Weights of a small mixture-of-experts language model, trained from scratch on English Wikipedia: 2 picks a token.
Below are experts of layer 14 (counted from 0) of a mixture-of-experts language model. Rows are named router (the router's row for the expert), up (a neuron's input weights, with its number), down (a neuron's output weights, with its number) and show model dimensions 0-223. Each number is 128 + 24 x the weight over its row's rms, rounded and kept within 0 to 255. Numbers have three digits each.
After each expert's rows: "comes before" lists some tokens at least twice as common just after its tokens as in all text. This comes from a sample of Wikipedia text that the model never trained on. Tokens count by the router's weight.

# expert 3
router:143123117117135136119123098115188146190138151108134126131105099109156118137120149116152146134138143098135123101168113155165167126114134102090073138111125134119179107123130136139085106091082133116131120147155082104124102113153141123132129144120142122121172094112152136115077114111135130138127109080154096104120137158134128153120107128109169111151099107183111105108161166073123150105154149153089184152123143142168105092125124124148116152093122090144120175142126109129137149157140136136172142101124117136117138141136119124090112135093124080154085122109159094114175135115150148111133102147138104115098090129144138094165139098181106134153117103101165139141094146137134118136172
up0:090120115119107125124126113079124123124168156115119106153114107133123156121133175156143129143129124158118150107107139152107124124186106129133165134154116089140099104086139125147118099152141178096117141121126144152150145110123131109135145148117143104124141149094121118127105093120155162106102141144108149124143108098108091149138106150123101167122148146115122135132137135115116116118121087116099141125133178098175138073124162120088114106135101156127146139072149139138112133172112140094128092130187131101128143160138118133145137122115118141127118116157118162057153197148133140150122092129091196146134174119140115140130112129079166133127157163155064133075093136124106112101152
down0:128147124157173096114129119132142098095153141153137136151161131117133123107145141132130084179130060117110060149145094119157138128126116109130143163109144095127090111115097150128170130133128130131129119136113132145103140182115130134171155078109089113113087138117132131140167108183108103137093101115117161135146174128091164142089149121121102153104115167120123103119119167149163121156111074166151111142195109154099152120141135160140113150100155134124130131090108166133091141098174147138150171106116124116131147135105120142141164092091119099109140116110122099151110104123141129160138148123132136122138148134088117115145117116095098168128154110114129176123162096141099130120124
comes before: ".", "–", ", ", ",", "-", ". "

# expert 9
router:130122149164152141109123146125136170127166151160104129139142144137131148109095143106105138124104124149169159145157111097115149097143142099098125118132120119114107162113125146091142112115140146136149131137156125128140133121096099108163139167119105160093094147116090118114151107128160084142137106189104126157132139108163135188092137133073150133134141141113135097140131140089120073099084096102111164105102134109164145114133138126157134177084145137098139125120118146121073128120141197113126152152146123166090129172124098144113172155152120116106104140143139106116134142095137132101161114115056116127086102105139128102136106158106133150126123105112120112170118120196112116110125
up0:129098114098128088152083097104132156113143127145176159130128142144127148103161149131146154123108136115124124110098122135152135072155154165144128117162054139105118164133139129161127091157142129145095100142173157141152111112137110100104139140145094135091128147136116141158129116071137108111134110129110128123139143061152086140161119131115098106109156188129134166102180107110124081107139082157120189110146105117155114126124107123104112098149108129157151131135138115096132162140121185153169143151148117127092131126119142101124131123128159129177127160116108157093113141198142096131120099117119158156142154154093144126130127103106129149116115138166130121101105148124119144130122
down0:133159112118146130121153111110150126137149118143128137092136139159094108127155131144172117160156127142107165131122120143102134148085147125109127155161165075143116146124118123123167118133155124154087107105110100104123158195117120114102139131107153154121135126139132143131112135121138151118150100120129106108111148173164130114130144098097089103134149126120139096129105146144162162085092106132160146089116098127095103160125171116130162089151143155127101093148106191091107147132115107106093071121142145114165100120136104173147126093154117175121114123110118114087112093064133114179172117149153133137154127131137093110146162102128112125167124149128144117175113078165118145115120
comes before: ", ", "–", "| ", ")", ". ", ") "

# expert 1
router:138100126187149147128178138101152145143097163144104158094160147109081095144114145126143124129130109108112123126140105102114146115107127140115150146120106136123108120130115128164123093124150096111151102155157130124110117116150184136148106169098119149114132115142142133142105142139140140131116092063137153138134128117109155110121072078126124119176091130103095111100105107151143144139135158118094103146139138154163122121142144100136078174127096139148063125100115140140158083149147168119121125159134132152110136132153134117101118088100146148099136115163117088114127179167105079110078188155133137134149123158144144165147141144122125149119111144137146084138067113116148145101149
up0:098128088110123110145172122127130144141155162124107159126126125099130150135129170103115080156137129188153138213126107159139101065136101094152078140178128150155158111129147165182147122141115125105142107127159132138176109094117098178163108117167081114126131112098121141106106127105081128084118122127141135118146157157148111118125090122139153098133143126112128096164109108127122095104200134127143141111123107138130120138129109110108131144137132138101093123098127096127138097148097154115147122124152120153130079136136108145138121113158155108102131127096168111154117156142174158105128123107102119155133142140109144135082144122103163167112134133131135150120132082105135155114152
down0:148156112113134114130122130127140142141148085146156158112118134143130094137100108104126139150071158092143118080164103132091131121151071118133134152155100125148153165112125127154152100127102119123114135152128119126138143158135152134114067121116152181147094117135076146133143141106125119126103154157096148117136114148131116164113110136154173109154137138164115104126128093108103174153117076095122119127129127122116154097143088138102117140124090097101118133106151117067122089131127096097162093147119153064122102110132163185140090150135189123120118094157131144160136136176153109151140129142131132094142163144137135128165110108156081166143120123162156169153124113118133134118126
comes before: "| ", "|", ".", ",", "; ", "· "

# expert 23
router:133175151154123167150126159142110147127116152154138107141101125106140159164125098105068112104092165154104129136111147099181081137166124084163118129145137095160125131124112125151079082073121127196174092153151103089172138095123140133142114175149096117163148116131115116146102127139129094129132118146146182098129148164113088120139143104088122151150140122148138134160137153142136140124136124130134113151091094128149143143089110116122168121121135130106112062131143118104144113117150115155153146144145095125127100129120151143123122070127115146102147138099140085167140109167122151131143124115139140112130168107089093133097111129155121135146119111126105098088155132135127097118122
up0:109095138133136109145176158170137106127142140127103157171105110143151146132113114120126157125165138131103130120164153105102118153125142155110125119079100120117139157152141130098105180129144132118176119134142120097107144139117120068135136145121108137132165160107103122078167132158143116100118099097105072142108147100126064140153087133148124094169101131105108185123124105137174106146130128125163167102142130098115161113152117123120128121109101084145196097128124133132128145128142104114159149093092133149113157097093146156164122130151132098080147147152146129127104129128141167150175108148097095105103093138111158139131137115123140163108153103112097120104118083136108141139152
down0:116122112131160132100113152115121136121132133162161129095119136105138130112165118109093148127138165176150131156102164167136172158127151109101100077105169136106114121121116151105083116162141132131148136136173157091157150132103157151093114096123125138149080109121135114086138121092132117142199102056137100134127156159096130125132156130120161141125153125126128148181159165132101149103072184122116117142107062086117120162103141083115110126104152152152097119138122138134105142110142144157140121139105129142163117147118135100076090136146132153118114142133103113105106141144103122128148116154128141093147153132106068137123142131113138115134088095145149135095127158141137127097124
comes before: "\n", "% ", "|", ") ", "%; ", "; "

# expert 11
router:142129141127093130179153130130116117079097100096138106118108136144139132125103125155102154143134093116138143123109142082158075139157153126160150157149121129121080138095157111139104167117116135135113078170101115096128156124098150107113146135151166137115100152149153142164127126114163143111167195121159140121114133143153146158130133111127143150116132153144149158112188147117073132181108102110143085112167136157122109119145098115073138137101162148141140141143094154137146127122060117130131166138125142108135139138086128089080131135126125137136150144149104167165095127100149111111107135096102120147159091146146117101141137140097143131166080142126108147111152143143163096107116
up0:103085121132136112122075150148115154155166102094170138125069120100136134116139137173117083155118122131139115168126121140126124119129110123094101112144097071150122115121109144167105164118128130130100172129110136148139139164116096148134120130133129124141145135153121079151116116120143136100126130100140128135120104130148145116081149097102151115106165112118127132141089121131153140119132130119163121084182124071075128129111140119123128128164153107120095123100129136170152088144141119102102109142163124126140135069184096107175120107160170156120126130109140139128121126104185083146157161118135184170134145110137139131112145100158136138122120153118113211129135154113111124166111
down0:162152108104121178094101115106182130172154118105147084143163121115156170127151156094140100116178120146122127102137119151145138143149117112113084146133083119091122127107150146133142156133103131172132134138124103136138137138167127087114174126129105108109144143105150129157154120126146156114059112145118133103105129113092156116139160141171095137101102149134124131094133121125156131130158119144130143141139100109111136124118126135121116140156141148102144170150076133101129146111117121107108125124123088156143158124134185135155126119111075120173144135115151139152093084122125102122179114119107079124092100152108113094123101106114106198149174101149143091124163165133086127116118
comes before: "- ", "(", "/ ", "June ", "March ", "July "

# expert 24
router:192109144122119100125104122172105143095155155105149097135079143184105170098096156075151140153104143139078102182157149127122142073126078148158152105138114137148142119112135117157151118124113145090143157151102121136131128161125117116121101135141154145127120116165140167098154160110119153173185124129124093154088131120137133101153120135136161115127119147169128109120171143127135080103105102151121152149129151099112072147128138154148137115125122059150110135127156125136092121134151104132102129147127159139120112118106114136127135166108137121160119155151097120138093078136129137134165154130126103110094112113137119140139123135143125105101153104130090144111162186101116153124125
up0:093167088161140106127117152152123155118110135093162133153140085124127130151136143144126136124141143119135134144068129150150117146117167109138137105121132095135096117113079131125161092167123149125066127092158128112167103103114151111147098130147119137092142102107128081105124097112145131086111112118119104118161102140125125085155173121145149108181088071138092120111106134128147087145143118156184141118125167149145122135086137127149168142094131132132099081103163134121152119153121144130131131181131154116095125148126128135102135121105165137109134100114152158119118168112157139137071154145091140110171134100120118089123121120135119139139180131113116121153146144126137154053146
down0:156082161134128188162149106140177141120147122151170120160137148135135119114114089142157148121125148160119124126120111088135155122152144160155086101109168150151115148167174129109150144097113136207098098090123104105150109175143103097096121094168112163109108086109123170120115119108146136149097119106149106111136147184134126121121141156123164138119098105112091081131180141080135120109139105099085159125139134126150121109136091115147109128116103115136136151138113109156108135106167141117122117140096148122110134174163142127110146149083103171117121116111111122116145113149108149133107144181168107140128099116125082105132098149115105156119108114120111150141124114126121127102143
comes before: "| ", "\"", " ", "201", "200", "he "

# expert 0
router:125120127134126124129113107130159123179123152117144140125112133136183091089133118101119118147160143120098113172116088118120120064119142123124080183139163130104129109115143188168185116096130130064158150140133116121127168120157136162159138170130147102122142150133152149109123093102117106084107100138144132142131124146111121095131082167112125148118127107149119147119122142120144165118147123096126135129128085129091123126142153086120085154117143137157109109094146104086110104121157129145164131149131095173158101129076113135112108100127118125129120157211130140129093123111135085180120148120141152133127103134134156096139140071178115145143102116154137123125109118105129141115139
up0:095134141146149122101108112104120119114138145110096101056126163129137129084189152107119158097176138135127098114127112116093103125141124154110114149120139109088139093133122073127092172139107118117129155128114136132143159131133088152111156136143135201058153110101089090159108137116099139127113146133084140125149165165131143094138139172119126122104119149166096105111105163160152145133133143105108158151094110154149133165123140149134125129165166092103130119096117145120110136101119162149119113101148127106078137119150118126156124127116097122141115138112136146089144121108128164136150132126129118107183110186107145130151129137106142141140181125106165133092157111094131145157113
down0:114127119100107133105163103158176109141105079125123167124111083124176121128151130151118162147097149132139112103075151159136120187099135089139123119169124097162158153133112178114147132133155138117098083127135133129091103105139125126118093131144108156122144128145128145134091122107083145112141143129138107156112083123093111107164110101152184135179142152105135120140140121117125111127184130058095160187107124123126152126128145142083119102111093122108112161138096127154188115131131149126137125107129125151117125173170124104144112097109134099127115144167073106119137135110161079112128111141162141138124127124160156142153122167123103124156129115128155103144110132128122146140103
comes before: "by ", "to ", "in ", ": ", "ed ", "as "

# expert 2
router:159133149151108116106115148142217171100159146137118115139109087107128098140109150084110119110096186151128109100155105112093124110127118167140145151096101114141152106171122096119128109128091166119109161159140112117146110152128144092119074132181128157130135137099166135123151176162177118139164086121107126085164131134095101132126126117140146135132093130125103115156161180151157139109110138147147121162091140138086113108143120119148136115137156075153113104156170126141149113134164144116159134084111133140110103108084141121106100075131139149077148133150114117151110120126136121119136123126118106122092111124122153121131134131126114110126105141161124137083115135096133172149114
up0:124149146046138152128103115135128150141111139110151130152129119124139130135120136112076114116085139126157101118127174140166088115139171136067128116179141180144114155126168145150102144131132124137117139149160188167131124165102134150130125130112173097130128141127117089101114139121130138122107164130133139142136122121070090127125146148077092181140122100122114156104106088115135159130126122086187128132142108149117111130147179170101116121096121091120105092157127118127138130092117138142119166111103138099139139110108146163127154084135163138222110150122123169145103102108121118103139129148160119099143117108107136126125130114150138152136121142091105109133125114119133108138146
down0:122121137149160129153140116108096102125136127063147154145126160094142155096132103110119153124196088131111152174129127152170115151145137158120104142120122180117157155159068150142143149122162119140109103094127084137114102087138131126100087118115094155129142155158150089128098117138083088125106162094178142111159135161128143143100114126150156106137166145128136103111139139079138190102088101142129110086157129110118123129153113120141132153131117109076122137102107139125116159149119142088150109166120114123129124135132114167104113186116133147114143128153131122141097156152109121140144112146105131171123088134111114109126133100165119104142131175112128172152121092101142112131103
comes before: "| ", "- ", "==", "The ", "In ", "==="

# expert 7
router:137110144170111138100130147088061144084100108127122149102147156165163151114123150156148133142126083123147145130151097114142126131154143152150199142140152188130185117112107122181111126112124099155093124095109136137080128136132150140144142130118148198130167155120152116168116128131108164104114121126135113100104133148127158090114095104140143081137145132128163151097130099158140101161168121115124132127145118105111126131134117144157133077148113164119118154134131115115131141121122099130070136128141157135101128142129119109122139114132149138143102114114071143066117135129102111155145149120159143134155086142144185132141120093160137139155097169114112110099125108160163117100127
up0:129146108162089119133105125132146146151121141125122120129114156156124161119115146133159142120111186075116095079106156138111104081134132128127126118099188091114151117172120131126161137153111134141147076129122140133100103127125143082158144093116133135101161114101101127084130076134104142118082123135123123107168097095127109105113141141111123098161100115152112126146133147121161129144163117160191161158113154039131089123142140127105126151115137119145125150148131147127140083134139121163168108094092129112100151114118131158102130111139105109128087108169125175124095100098128152143153130148133122094150148154086157134157120133120121133113162091117093137164149156125129143126174
down0:110158113105134142119172108111049125097160128162121145138143121140148096125132161120122136094120120121103146120116155129135151118125112090100185200130148148108160125140137098137126112113138136103099132120148162149128096166108081133149118107191138172153096127140117160096166146151135103109133133122123107142130129116150164129148119164143136126126142127137135140147108124149094092074127159133117115149134108094121131172126144152124088117116101095112133149131103059112195122122101121151113126136127144129139154120152163118112137122149145069134152156102123109144103199105123168077116157149113108085159128092096121110116107100111151095142117148128148155144129124105139120104116
comes before: " ", "0 ", "1", "0", "1 ", "— "